{"d_expert": 32, "routed_scale": 10.3, "max_grad_norm": 2.0}
Below are experts of layer 4 (counted from 0) of a mixture-of-experts language model. Rows are named router (the router's row for the expert), gate (a neuron's input weights, with its number), up (a neuron's input weights, with its number) and show model dimensions 0-127. Each number is 500 + 50 x the weight over its row's rms, rounded and kept within 0 to 999. Numbers have three digits each.
Before each expert's rows: "gets" lists some tokens that make up at least twice as much of what it gets as of all text. This comes from a sample of Wikipedia text that the model never trained on. Tokens count by the router's weight.

# expert 64
gets: "y", "or", "am", "m", "om", "al"
router:520490452492460618469527497457475547556618573521559485451414543441512469537526525471530418488444455508478476548427547574546552497482389489489431509439520464493578497539506524414481555493492607599502486520462490485453575346561449577582440480536451530493476507467534464494600549436513503562425530431515413496477457528449552459520467494535490458427541547524465493581543555491488535469570
gate0:492438593545563505494502371477526569507496545591581522607520444513538459504572535553465522457528454539475609516558414389481476478394510535471553558573578427537477518511551479504441432422476509424456481502477446494481560442440601527513399551555445506463582524488561461549526430481523522435474443564525402484449513502498457537504560507509441554467475483489509573477458508501582483509526
up0:539514487509511454483398444509400485519531490440512550525585488525501483468493464587499520561517587592445435546457514579501533470466527505478560527502414502456469505463515574525593557566445441411573610584532439502442478479488569516446422516473491508487424483436645423462492557583485537501446494417495550514462578496486499495510438553456498504569511445454450577461515486473375490440466
gate1:542579539460493493537513460523561562492570545504601511498545551558536516390492535459480512474494516459480475603544390487476491520539486508550621554459498433523602450434562536472533495472436547552422546480474595498498565562418472523536412547460560565580418490463463455509581575541466521513416516493483449492460537498528453514446471506571559628427474530519447538470430514450428478490448
up1:584458545518456569503423507585574504460400450510522537453493490499509469529564580427538557511397463522409478492547496480590488575544556443471499512461494482565481393372444527451522549548446480395588427495498555542516459567567509519472525547538502508550482535486514452499562547441492536497519539540483485444494564556508548551440535387473535437470438520622473432465504483444494531566572
gate2:522433467405470505514586456479505460439429504492482516555572509548538432537541471524447538519489405478477486570512432470480454512483454425389585546443503458495442593539492565518566484525463569587548582550518519507478457531477542523525477530519538440453519526388499501399474380467473545539503542484498582447414497587520489453482513590492472468500486588477516419508452571525552574520633
up2:499486472476454471494595518539428441513375474558469470509506572537498486483556502576414485512515372430490487526552518460433401473606440490338419515505444458486475513592476427401490515572543556544497507508534456559458446471509567493535546524537513421498379528500444470497531489437457554512475522450442600549466486519581491498499455505550470466484581506465488456482440534522573539501556
gate3:505491458520500567532486462545574505483556529486522462481436420569604439458551479480546481416417562498510470530539515438439534457526454455464509552408459508528514503524492445502433530457571580555520492383465545533567441421483457476554422444553664475488490466495416565546602511471605461538469527456535474577430453455569487505583465515520426506548465573453560501453474522488531447457514
up3:425574458596460580618520434529502466513499518580585469515468499517392535425495528451487514512507508455481499512432472483520498675495499501462482544540531479511490541393513495561497554442495573456509430526482458534522446527599468436472524448384527512542470554547561528557512524461463472592465472443528487484496460503411402511608508515531460519561497512608468561526590502492470433542541
gate4:443454462458521624460504538468451482525450531455502576525404554547511524476546501575460499529542424375471558480548430565476457587477485479561478501450529484443480497493455488478497482486442506436509381561497495530471541530518512500557622552511458542526533420406430506553571509507588578549491522522493515585486467515456475499556474451620517525531481455609362494451438527485482422491551
up4:407384567464559617554507490430479513515472540478560506487497448522474493551465463507533574422568485486495574561515546437513452515565454520465474444431556467462499490406474557586537537523538464479520430471544467373501477549546528459502570495546429457510455450505370536519546558598535346509460551572532423557466560503525478469490533510463534425561532469519534477472510496513494501494600
gate5:500468466512529466456392518462497513444504433617545528461364448498431487462504557569508502543451533459451423460498439448538564536495477562538497451517548558519491482510539472408542509520477444437505491529520448426511524470537594577477488534492472439512446499355478538464559538445420481579523518495469456471377433483387424458448504480518521543360538516548486521442543530508473513452417
up5:404528547458593498486488498486581484562542483617539451478458400552467443507450467472511449514466523473471490508488422448504462571458426519483551434538598506511504539533510476421512538492481459517501459460442482410543591464464516611491447586461525493437438497357557546549526537494498496540480504414468562506454377492363392505444489504556481488485508432553530455496568535513552467521473
gate6:583506560500511459610535385459420536474522602544447525521494518535483524579448524576459469436450519600522432375436584512484470424515437496536463557544466528542453503457480447422515462523565547577570464491554594519491567564567546534532522546510436490503540530508516476570552540461461499512504431503515508593464518538436569497593507485445487472645531486525457563527507461524473457488439
up6:602573511552537512503534503541518515506402416514524494557528455458493547471475645461492567571497536553439510431599476484472558523553522490457424502418502396545605507550507518543485492586453467485458537529466438520372523427456456521516466399527541464570493547551487504532496424464553582537587505510506480465478501513561497516466514513473484469547408537463540463386535494451630517506529
gate7:455553463482416432525466498460458485472535557444531574492449572498423465525534522401476416451472507497526468525558484496541585495395564529517545509552472507480474406601541548441451512469524581582475453510488586457467506464505496568387463452417587463485594505547536436549460422541534426541557444513475442457536472461417580555591569501488565485472483561555517482545530479569478563485547
up7:543377538461479434533475499478495572485522410475476511513533530555529487420551501345527615619475537506490515501502439514473527468536514509519497479533527439551605455484450581581532406549473474386457476499464569524437487458488522575483508418413486562491483500567456540542431559525518572534499549526468529439471477505451420501530516626458487604465420496477525509480431438532475531497467
gate8:479484524517437540556493502547391508530554512516542515543465502501504582508466472577448429503508572440511481507496400618470515568489423526459609474503548479471489471520584527473497519527465574527513486535501472479514515387614551525425483472527512554473490430375536411501472572480466540531336532565535487561464519521457549404602548468496582467525487562560474509479542590490511435525497
up8:451572551564479581449434512532512469537437408513563480420567487559468565494521518509494488519481489584609556473574584478478465485602529572417461502392518481572440530463449538526488554560549451490490465390481542527511441424524506417600570439514493503463476555539475546519450454547465509420551526435399451511529535441484485544473520424502505514477490611473520506536482549584489531415445
gate9:500528518582445497488538355588437558381447511488484461438398486517537376536492546436584522555512510424498537536547431520501593429527492529502462549447522509424522522432547530565533490476520340480438471478447497501441497488399572466462518438529443546559466532443440503509507512532555483466491570486547527583584495545431381507534519536535507504530541534504494447498516526512458542512514
up9:501506498551525502610472473556478467482448468519562542452560498469517572545506518395521508514440584357464421448562550551594608483453462598486454526505530582579510544444499525517438564492520436416510545439530486485528472495513558478510471547579493552553433584566505550497386476598470518502504469523554515512530433543430465477526495533489526535557615528460496481447594520490484556494586
gate10:522514488456574457490545559521498500511588540505511516532554446449429482536545389455631529560450404555455459449529447562485478550461491464477474499499467484441538517441483520465551545451653580535493422557458478558442381459470537521492451566506533575566532544510533484594436527399420459550520448573512515489513527534464402505446525532452484488490520569477499567545481422559510569443526
up10:556523507430465483558522473503457486537560546511556485510486509476470500492533481577519515545485555573385500499457470558411415458599480437509481558484459528483502503549440507578526498497523557531421445536616399621454547485470425458390446477521463510377547473566491483617455494623531531535473617599548475530466525537531485529515480488519476508565537480527508474488477396482461571486499
gate11:604543459553512477465514453522442536512486479544494465522540527475485441446555565564621507423499540520535547594582487477472477572417467497578488389534504477535537557548383545481531461521471551555430495440450563578498567536517484527401429376508601486570623521546492489532571460498386405495470537479411439487526467514503519529451526440521475531528499481447481462510480514535515535512473
up11:476558466479496519505547518482527550528539537526586517527439502484440551480562486610603501525371498475535479491566553438493488604398459585494515494400440554497448494488635438472510479507575412504443514548445488513474405568510557548457495511500445529517444456581518549453506485496535481521508460512516585616478539553520505409528510465493462578574470515578483533441500480425521395568479
gate12:530527437446558481454510565509522483490503444535501469478583496474503373508557459467529503456436536397375575565513535490475539481596432505525530461474465506517479468455535495498543452553565449516454510497514634527541481495531552492564447518477483509556533453410398444385520497461460500569489512528375535493482545521478527424505478508619529599495561517448437504470432498492499564608411
up12:472585467545565522486484474498510491518549531538491571487565533431470342556529476497522547445496533389416587512477515470554508483485549499536459433452503553514549427467586506513471488530507549523477419566591584530514473503513442519591527479537568532488599488454531402490461461430475520600536433550400373477499483530444504514437551529586541531446469428492430502491553521511506557548428
gate13:546432536512380567476482505556523541498475526418498463521473505637478469489512526493509463498526502406560558478525479540552517534598519521485477525445443531486445437408454543559480548524443566415490558520522550509485439436519484417521466521511626549458402454461424433467433540539480389544520532416464487509542481484534557571529452486535642547466544521581483549529498456507515560406525
up13:368516560528545537468571415565481476577463530535447505506452415576528487461556450474524520473546491425564498566542455576458498506469439638504526517568530496433429460485446534577465548441472579474476541500488593519502568471473512410497581486431424578531514439516458565483536518550443487519503501507572466511511521479555573557393541468466459449540460572493587561431417494468490516452543
gate14:434577447479468524540511487541467489506551446477493481499479544513526525457506590575474421438468559449592486426502448488502555387480407502532557569541476553564485530418429469527443428481515490530537535456452495614392572473452519536519455541489481613486509472429390506553606537525438591526457501533464533516430532502503541526591544489485534597594507545486549501461509569541519471411504
up14:535460602473436393544483558576503430478452476558460465507600428515481505409488511505519542511499409486484499579592471470472501557506475590492421530347450569471488553464549526491487561511477479471573551534468434471498440515593606481540535489470532462491493435598487564536481539465517462512472538434458554490486543488557486529477510481559484526610555480487369445574533480506569567546479
gate15:505489502499480516507517490548439608506563551419544463504341425428383513527459463504483425470490410414444506529534481455477510568573540522498499466580468484540471491468496514465528449445469508556484454462516389471511451438522460571519389441500600556608500484493471515487507514457536514436536508452602531460473509514554554462531431537516505465413495537381412514508534532467478394481445
up15:571498497416563523589576538478474553530487463449545431520406443450496475485490505499547529554570459483529491465441588542404490607494436449520450518529484486494485405495499455499478440379479453484424493480550436489502390410469490525586464529557492570484484540379410570460468536451454487526583525440531534511472525591494486501538423592536530562471492456464435451489470528516460424570453
gate16:594518481442531618482497534498512501479500545429576500566461521439447438510537511516588434477563483539503517528453506384507396611466552494573517474595443551565561508487515433502446490401402563506470425539536502483512564513417469479492426520495592528495529509510530516448482556574485415473432566445546498513512556437486595510464436480540505424467480435461533562559441523431553492470436
up16:442493458470576558500577528537520534480488432523447538470478464538574411478465537490573427454438494394491557453457538460461494387609521550592477534558550562491484458488461452452468616492584485481565541422533496453521528496512447537487505454573482552477521481474561479421456498485376462450511473487472587548519470440532456539401443566542463528502411430489521568496525567507582590478474

# expert 166
gets: "or", "et", "er", "on", "ing", "ate"
router:522555489537382532485533610507435554499594552453471504448529569490513532596456499472517506491417552500452443547510494509540520519561506542566491492476551438594454513503569528558415514489488556551436425494464521506437572479533457496557484529499431519627388417508510567555510579500512348486512529488548499489436505526441456455532471543539517375541443526522461480563586480493527548558548
gate0:517543480451478554392537522526516478461493485481485455506482558515390417509577439522658519429489465513506473450569513566494592499444565417563494498533510463555492502513519414586444524519455530504523473486478516558482524579441461472492478489565528539464444557448438576400544463576482494593560465484571562541513520523484444472584492548516545465443509398560503445521489489480344510439554
up0:503361578475569460536531425481442508479444472589562582500521409466574477403458492532482520539567596467477509564534484473548396454487420583434461560517442491520482532436431537456472443495489455530620533444498470520471554441505497426451502487499481447517558483639521439566435456545476502527450534483529499525531522463539487570528478489578515511517557608520521567529431532497567522559484
gate1:543614476501523481558524618502549528456529432487479520477485476519577547520465496473576431538511503432559482458519496490463487369403447516554485365516551429527485528522454452538467499451463524549459468362474531452452534593442555537491453458549457565521549478427431501508461574532498535451532418513480529488372420533487454510501522425435474508526460524427455567571495456456498475487408
up1:531481594483462457505451507609519459488449493465449558533490541523463528423517563474510467396490446626510353515474507560529542579454477527493461505427518447461514573437481471436513427532486551483445558524529612581564433574457562391493475516476543448496436559619504556517557564436497520535456488469538473580496475495477558531543529588499473534559509496555501566571511466522526519417482
gate2:549566503485479480578539469492608480593504436518406485466469556541502494636577535608503445496527509479485572511495468562434444579504515631489508546480506412463473504596462553496478512467414541373480429538536425484514548483490438471519445454453490426496495396462461471482516536513482392494512572466504463457550491478545489497503436529571516463525450449381511431503522526466405482499488
up2:517564507568566472516483490466591520510410338574446419434491533556527540492534469404547497495575550467464528495491449426525558511463487529559488482525445463461515580411506495529458535541473447476461660494471483516567538547489488455526586456513607505470420542475543452591497438527485470441519381452494469506421482486502487485424584504520452484552509509507538475494486510445460591486597
gate3:494544481569365488429598541576560512483506430422471454497501510524452563450481573493536512512422456567538494525488460673454534514446394480626544437611489469525445508538548415477508481479529509470511514516499504468501492554465411524520466407431481505583420456469457496545481555408450551563471475571546526522457535521506490518497544543498497500473420581563475522514493470435470447563481
up3:605467574497669501491509522467408481528526437567495548475564490518437395488441530565453433513528573490484544501526524511509537613501509451487411492491543474443493519432460498544504434483409518535497559557483474441512580490466512520568500559534487484490540462554551465540533472502450480467586496451389379506519524535555613561483449462564560565579541436483460463511557505443560535467447
gate4:569458380488471425420470432395472465543545502488499477432508518502432481457511480460484482412416487397434430493501548465488579480528617520486464427487505423450471504553521465486461500644551474533467577510530495432530461531433483499526444541532510564507512467546409453559520455440604480534519544518445517532466488488525532501503453559562566603493547549537424511523581507436440554446418
up4:583533536590506550548591517531474479492565436549511482540546568528608478521459529496532459553469466524584551477499428446531423506378489458525540563659535525462572493511436529552458516477462453501484517503507596468389520541535529469415498417548523506560590556493593443557542500558440600430487499512504487553513493447461502497510513434511491445523460525461572494540534520575508485484619
gate5:505501500564451577475517516486556508499569473518607582569409483548451441541561528477503516484470602474446569513577586409560460422462515439548594519403517499438510539440438460461505439518435410498473457538550537579467524436552518479509480544521598505518468561480524545476500566454450435511472471521512618402491483500395450423524591500537470455510613470535491490472548516504504511538545
up5:501486483378540414498516394493575521444495484550522435485538524440593639501501569554509558492529474534521449553418491502551445593517504602482369443548501504491412539497477540457462538427499591474528531508515447462609522499446487543480533529524469504476504444511420528525495456582568485557552531458593440498526570512409496472450464442491465599457474455454567476533423476483540494477502
gate6:487476466560452484569476565466510470485557493441505512451505489434488521575421491424450521461437479462540448502566477477556508562506514449468550555544521554561531528434460487532495506456555466597454498492467531473486521429492470336553547449542483459532483499464510597571473547551410468488562497459496603382451508385483505610500536587479527391472429509568558591470526476477540544501414
up6:572423394483463516494544505431492428471519508539519481525495536368472531576541498514569485585452505499541404528511626482422406446493565456401497487475541439492548525510453515432601470541468492557501516507481429538537519526422418554504495469602577507563472545504448494474474529485431515431500516589513568431517460404511495453507496559459479438452551482497540406438529485563468525601497
gate7:539450526505501515454533535516582513549544480479467461585567512526481545584536506500488509565439519495480481574531525417485520558543508422557484434546424458366519423435458473592506502530529435519502452590488598631514434534434556531549442608434491534461580485522530491440414466513515445360528457619433494504460482420482462447480507503579517484507507461489537507483509517418536476489509
up7:459409470530502501502506544537425454501574590530475450579511436464403469461491466517487458492557533546476493637513536448501501474486460481567446548461455530520512572500468501510565553431487500475559480495487443568577574509448504389413544433523470508503546520544563541467514484536543508616414471412504561581524412454523440437397443522533618471442574497522512435570550445522490544520465
gate8:520544437468473504483444592475543508488531545524614530547470520416392430539456485432478441447451555483472463505575476461571483480479464562561547437556563483558535486454533476560478484398536483438471486466457492579489439488451518462587453548540506521431506466501469542551488493464575447613529427555433512482515561497432487460499463582522563375512384554558627528532510551502527529472547
up8:420454526559480509460516427591519513585574488493469499565559483444561512502529546484538535591443440560555570435504499525432533426537414509405476490484413497400480523559527495494443526545464555488543490488490508506444443447539387479525528431519563510442552482538453524469517463502485611452478609411593491589524523512547612513427550493463527567539525525493433413490464510571433447501481
gate9:462527490501499517509437535513496613548484512498491470567548552504445509539489540510463425455454498479532389571521538471469472507500487552459412553502532436541554466466439496440464523525411452605450473556418444435495537529433514525546403535413531548594440428471549563470560478594429470474572519490569556466492385529531537525499462463510460435553502498364597570431465557533546537516502
up9:503438525530496575509421536517476376431487560540476504474335544585483523530537583533503467515513559436515473584500509561418410459551474544453503460523570475529499516474466560520516621475559587550457541568521496540444557542482529468507483487519462532499507505555411469420528488544421481460467539564483458558556453405496482497503519464412465476464507519518540536392576468461583597451452
gate10:540374498499456369453478501437398498462472516512537555481510480502387514488575518562427547487432499516590529552552480580436578488512433531466595511502550586536537519482536612444495502470522529552421460495500495509543560436509558384456554481474404478485537478484519514458501473526477484427535403547534490520447477522522487470548521567468607472578478557480530515478433561455466580430437
up10:521520464565581554461429477575503600511520549613542492568475503459438473428470435412528568513514466473488575569530446500457493559529502435555448505505470423438546471504481488536467444532518395467600571581490431499489499449586568570516473447387489465524536484567471528481528548453462459487426606417531410519486529547554514454462470483479502655448482554455529497538511509472507505461475
gate11:374522488518426500543491587435454474502549559487550549542556621540505531461539579456465500450455508492448430579426481536456492497576420421521486505541413539569592472509492556504489465498471493511569452465465550522560492453598427455475411593445501507528504561482469498567410517428562403464445585514509576516499488486493451498485540530548553452542460419497582450529559583484481471446521
up11:443513564557488546461483497561543483550530571488544524499517435544306477455464501550454529439468487502470547458489541475507514548483482567585516552469571514474576526500451432501494503465607564535537495467571457506492467574559545484527569450484550553494542478583533468460602426413537583523461472556456485520445448452554525578479433548493425522426607531591495537550469405438508530513545
gate12:424562515524501567490511525504531498440497584488519453488572513520548497462453583405461541381472495470461472438445492493478488581602438498451438535493506449478563520420541486494432476476483505533502459460479406503554513421534490455589444626522481507513411529403563437528484625513477414480543357576605552525504500502577474485515500553544516472461435549510479547541493459554468470452478
up12:476621519405415588501552527476562480389580536531518443447568471491488511540547528513475461471525449494426485571505540463443529529481553528470472551504481587474467583490508571526504488498532501562508524491525332591575494485507548527504561556531540504446388503428525476430455537505551460502516430438612513494452475491504551446443525454556507537439493528408480520588531384493500555468456
gate13:465435458548438496458469608478541486496525499496605472541446585521542476486545538494449496499497510638503473520464468404527431597446531547516451463413473476574464542498485486522442497555482566470560492495501551664486479525529561621508535548546457427545442525419558486525548457532493468545519540392578518508473490572413457502460479447462450550540544578498471453520451479555420493477572
up13:511594500463503471541520494520564417561492516480498527482527435464427450529512500443473570503493361496464448555499538541563460532583496451467507626565415505422533498468527447533476420511457470555490555569464541510424483445442535385469525404418512544409540496527541547491554454550496462495573433551501509435467432522502468505544497560446479486408425591504513464553541452366533488544517
gate14:446531504508518546527490439553526524448537488525536541528486543434554551591516508473473504574466500487460448493523525491486520429551439568445618503497529481494518440413497473450494498396432488479483449478463528531390475434441555561551556610497507572526506495417626543429509510421570439426569489606631540453497584535519462440537484561525445523466513515505546506464436394481564477445523
up14:523617450579537521441460506572463567502643462490550537504496606522528499534518446509488507499486528496542483388537557496501502510560533401562593468452510480499501505506525502539482476466560597408485458498544438556498492524440502545600470549485504511502506444424547546416508533534488336532477414567452481515455487573487502398564510541592541491441483497424504470480484523457514459389532
gate15:519474486536509499441493481516416476497547445461512510433519555495530485538457489609445644470516452570479463390463559558512553560459493510510409519558562474404444540417434481480507454503435578452535510577531549521505533496500618455536514552528502465483426552508406544609495517506500462465436490609499443468419486428567445430461541471505539484455470523574399484513552552566504571478522
up15:532510578445455478518465539542531467484517526526515545503554481542426502524567482447626517504482571546447520461513530492502544473334490428566559412492495449542435459535499549460526416524535530546504500390581531532537510450478427492448444464473541503488415456538414517479428444510451440531525495493460588422431365449462506546494610504607570541512515573469453540553522533523442505506479
gate16:500519497429516467483548493487432568529506459440421460489503429502515514519511472594502474414569531417509348508450577532445419550517510618521458467462462495485496629534470463525442510572523518518464439491484507499600491545416447496641415613516515526599484405480487418494548518461452482512483504504459572517528434526497554516522508564544582466509564443559512526528482523512510514555428
up16:504436556438508469479449505489488531570505520516547460537550525360497484535499469442456544554556464558472528595505489442503505469496476555472494412518523515525492476512450482504541475469568500484461441498563564543454425534440550496473538487507463418449428620645434515589454420443599490565465487519522476449520536481457523472443528557367489439507445525394473580513469468513563498474365

# expert 77
gets: " in", " to", " by", " from", " at", " of"
router:504457500431435457493601500537475544425521540560540589546581554503451519453542491597469523452535565520461511498528500517441530547507513454478551606493464591459456487461566446523552502434481566369511434442460465540595515520490511583450563524555564399453570473504444478592446418529523554544531540510431509530531604510530435539496482462525476561431527497425533567498568509490494458411447
gate0:481444455482444535447537538537587532485488422416508614462562517543436569543523466400501401520526463534536449544538466495568557495538606462459499513459547576429523493565504539505461484489464448542507579461475499424514510440571438489400543524459513439434465585447498502472422459451516393530554530526519513491538492528510467421461556510475464521473484432571651494477638524537484530478515
up0:527549602545557530554502440481449460492508515512503457484431374507585487471467530559523547470484571376474497491452506507472451479405427530484500553434456432546508510468503506491501484474539516474545506494525442531535532522468608392622473425549466511486538412553444501535539593464529618495430511528464517496467519455602544530537454462551372554515515468437419529544431547471545549547559
gate1:482568481433487538424491573508538518503518539497456535451612425565464492514571530552439496581515512578458431481405532577381541453569458514528469505544523548410531555444525531556527497515524534563496542494507456573489543449556498544368510540476537544455467540464463562530518554539578560526571483489385481461473405589537489522436398592509511429538533537445433455535480461506529537466477
up1:471530433376436463527540603532388482439631494548442607542592526530497557519533479557470425510565447465487446513434475542485505524514500420480462491528452508519529594434458471537535523631545465514586513494501519551487480494538458495435515582540567525464465550424527557518446501551530446501477486481417535506485486591497520552439371564517525430486436552493458496491439498456502518440449
gate2:515439570498523500571475529448451519558526445434536485465425518543541422500524464477509470452577538572535473516449535452505533427531502496499507641470441512452503539553400458416500415566486539577516528533434451447541464550497578416509489412508489493472508415446515441556476457437469563526495486403439522432601448564484555420576544515496456476530521417488588582461475473431572430526526
up2:550464541462492489539517512368453557459554496465536505523534515497519522472497495535528412530618561536529464502508530453480534464549546489523493637509503483492557560543409472464460444493570533547490548501459520466560450577537500414523577384452568458470495411472496525588395446440480521476504505443448556451587456575429534391512481492443462453533474509500610591418518490485512428562491
gate3:541559474590502519490477509489597472522500480482547488460606522449545475527627430577560560529477513541484464457512506551472476480548511543494471612403431509516617435550457482438558624533491581426426495507471472565527477513483447579459485504396494538505429560413490546464461476442512467512451341519509512571513471496501469450577488487581439538553494500446555459431503539502504508505487
up3:472507523400450521474513510556483534423467558463379500558445535591487496521409537415453444444550507482535517501528428520587471511500484436459584478535548539501484599445492539566393444485525446588620536443498537492507478480528493458572492485542420477474562478511485513557440492619450494477497624464475407475524580462506480549454575464458516387491534556472539529509433470466495552544522
gate4:473428534502466533487504525470567513527424526479404535499673421483504517514492508501537499532481513517490485570465538427563443592435456466385550534524494472529470460529408519439582588411517508543656500510502560474508504511437504463402487520624488492552509573521445505407411526461465543533480463481480512568511530488524466453525536483526468559573465555406509460537575520592486507492500
up4:473587609442482482581466518527479385502556555481506539432635459521491469435502490486516525543507507570480541553514464470510512481465468561554534485503452540486478517421517616501457537446382512606479408453511414433533530495479584465451483522439435540459600467542520555532478535542446422511487567533524456509395508417508445464481449526577504389562516495497561512518524489436546557549470
gate5:609566480536612462499479470466531497519507498442493575515629486533503507574496436469562564504521585548543503552564583499489562538521567511544533560527431522515494422539443453412486519473410531470475500557492516459541421517439475532557546422541558517455498484411461536482402446503555455555533347497431554544479565476475496463501485434563538463580531500465588478495530445522585430518532
up5:503545530497511412527477455527504525401509491466542439444519517498463479488537478510515603491552467509526433594495561529585458510498497467545441479525517398543424484488508481586572620547533446401443477470472604485445476606505471612544517560510537536567482432510542456498526436482544474472579403479465533562447511383518553572509527474564485401462477506473413449608489437516493504484474
gate6:515458430552489508490515540454485502423507454447528480527566444579488481502476519549541533508536517623576485470458466574507505464563474472517547525443527510449464474472489554470551495546492494456554444477504528430580523444488616458446405559573436571512498485448462574491557503474544439564558460512429411519535440534503471417458474574522464398381489403479517604585506388435540519528433
up6:601488493556537490511493451516547511547491564555483543476422502391513400560464466461468559529436478468420521576528606449499483506453497501468496451464476424501492489491535529459502518433507481568450553513551469542424477594512473552549535511480472482534485535588571397454490505481474612443460502494529482518506586430424418523510542427446509591597441513489430402493472578590494504462625
gate7:401518557496546508491576572497489553487506621558514554501546502456397440517372485578493431483515503570533560543486475586491558553510484486575589570498410456510520536493436482493454504566476491474514558510494494545497368485495469468466505483467517509562514458391397548480429517537546434527483468449516459429478478552511344512499524571481413426590530516514514544465489494480454553442485
up7:443480462526492415448506504468552615358471577534539600471503440445422492537537500500470477530508558403521524556420586581494514475454478525479483503587472538505547486568588497522470484563485512416555566496472589568577530544473484495410530539479531529497553478421488506533533506601556527569536534398497446375507519519548494545434464543477542533493484561505437556461525470423466443450469
gate8:428470586465420551527512468407592537473458513495582465552384426507488541406462499472462496386550506585397504579448580422498416485509411422471454517494427520501522455474522422414523548459524473481497525434385488591578508498488598513526411519457530539539528500546426473515518474458482551521521497452496518475529539484488498474582501455550442475594485464553465511427505459509502521490555
up8:524408551555414569569433556529532428471435449573494679551505453463547482476541458506459416503527471543486560546408492471506530451519429455576460494534397490600477533495453521487540524581505547495536567507440480607495443475521573471537412546469491517513484459507468564550485548501493539565530471529457582528548540455479464424540467539514528521590418463466488590477504538486415500533444
gate9:425452479529501451409472530525518539481381519488480637515426502454494497469488459490544479466476489458399559544474539496479453489470452456475531502461482440485389482434495520627434483491410580439544520483461409533504519608505548572490489458430459513540505407481468452565478516481481479451379541438516409433577479497536511544392502499582460538414492550591562462521502507520511533504462
up9:529472595451529491504531504472486507618606605572481413467457471550532504482523387527489447406509451504594494469376479516479467545468454494585479515497488544412499492496524469521542547496483634384528533487543536433514439502567652548455501518527489427524451535459461447496526509571526532514600534529495509464510553476523550598443455512508509466483538404540524504510531528535535419510474
gate10:487492474514474470466443597540511459563526475487459443509535516488513533469472416571408464490422517416501623456478596548404500540531446484533563549455561477531477489472489559431474508520523577446436530491595495487458463516500564512572437530414518479530579571479507574530431416561456524496528522531493514514522480525433500566482527464555631475380542487494516516500476578356526593475556
up10:575506511502435447481497546552501479554483514451504450607569573499504499477457435517389490424494522418440559522399542553401514558554485474412526454496534471517435539481493529448563513491528509461550506459632526402424487413483481522540422496496563506504516526547446518584425496452575464524487451492485466399487484551461463465476478545545530497339518589489436529509438527440536574543497
gate11:510499517475402557468459506433500454478542436457439531619572491516425561462553444476583499509460501414559541556484478515552462526553432425555514499558493575519484402533481564476539583478562466490552489488579553517546468481479516566518512604497449431423498464464465459462395531542472569515487468457474571520555511402598534453558457534592579508509543514519456556423598494520417462475521
up11:524525623592373457401471536510487428585505518465378534481519496595445482440449495572509524428431458467398437536486492553547500496524514477608577523545398461451533459522410481431495435471485595586479568482479522538485447505571443508468496600485453512432489510490548493498431478460513529468509522534565439528492560482500511482482544486564441522436506487557471463504549513467510532389519
gate12:499468535418523564470544511449651516563526559617535513490541422462464472514537467515533462447540550434465465510468504526527463511521467539517375574442562562502491500506537431496449540490507468498543523453546450606515553564500544501482448414465486502573509437504457457534510430452522503518522547465480483487572530427434540629466506484579485576603490534554364620494460534532541466540536
up12:501511474526480456505481553475453492548494387448471471460455510435590525489434551514486501575544534406482564384557506467580518500536485475523582494599512482627443506556463574486514550501476461559498485564518563371537435601509442427504462498493567467408466569431483479508393479515565427606552507520589520495494529495510540409448467470439521473392470523451512512511489494552512530524495
gate13:374519455549507497527568562464495478527532621499396407450546501504501538483484492580533520500494457521440492559515513472565474481443501478475505480510544442434422462453561437525468473500464465445493450488574500469516517412528589573521581490540532498558506472448488435405600486518380522483525450509384494521491554395487494456469531456550467455571468558561474537521420578512474479353469
up13:576443536493470452453514440551539549465509392511424610503476514462530448463531526391472510521597516470551516489499545568481550556525512411491442467424495480553542385512496580587483534508498567489396529560495535548506547566515496475484506510471448393516499551529588543613452474466546470512526586515559510513508472568561429531577547456427438464496535584499487506538607438502562492564528
gate14:521513426473436519565499488579536520550474489494532624484504514561557436549534500549482596508583559509497475568543468552477568436542519467608516457424447492467504534483445505542541388500528552455400392549505392494487445478561519462455529538397424522489473482467455499513586395466552446527516560508490502558460512466542530535411553521428439532542416429442577447489439459476525485463492
up14:532461509530550485572483584546451603500474502589496508528549494509592501507611424549401408514415532506498509474462478503558518473520525474525510534501504455507491609511430466495442465480569637452466490507559505581481514454480487570522491523361463454508415434495549509535526493582508501404460526611534543496484446492485494494557470533574513587609530508392525496474444555458429480455475
gate15:471521505490495530580598499453493487583618486483526508467517516445497543349520593429497458583469512527588496533576541471537416509489541518536511446473557467432524524565459497501507440472463524505427409500557566526634469599559489567473443454555571564450440545495454447510518587517441508480522603592534447523485552487458578485427478559524528472465475522505556506542494517592500498483552
up15:505393477514435558461406574542610426598546443513426481483463496546526510502474486559531462554528524504514536505361487552510425551553526453511517565561501593545476450525526500436419459484465506519519586568575511474514430450518555495537463460478472493486528419449437522606415511452453463578458449434515472489467522414493454485486568405461464552550561478498533491472522633473463521492451
gate16:496494444477481519504611497499466564535516531452436544641492403501494460561522455573531402438537445522459427539490457485474574546500487563490535401499518457551478451475481487524417539506377485483590424442388461460438494463478526549544446583581516561431487532519479493527545558496520426469620578562452556499446495526417521493443453602479485523470527519510539469547492518488499507414539
up16:527453510522496493446439489561447438509440575437497448417495563469497554471569460508550541498470560484539475488444483536545409387455470470468421465478512547521542461440581438538498543558529597448467544503564494491502516522495565407518471492483473486588435466568449427353515510585573483455443470363484464474494519488491476571559543362494564484539515520534472502480457515478522493525375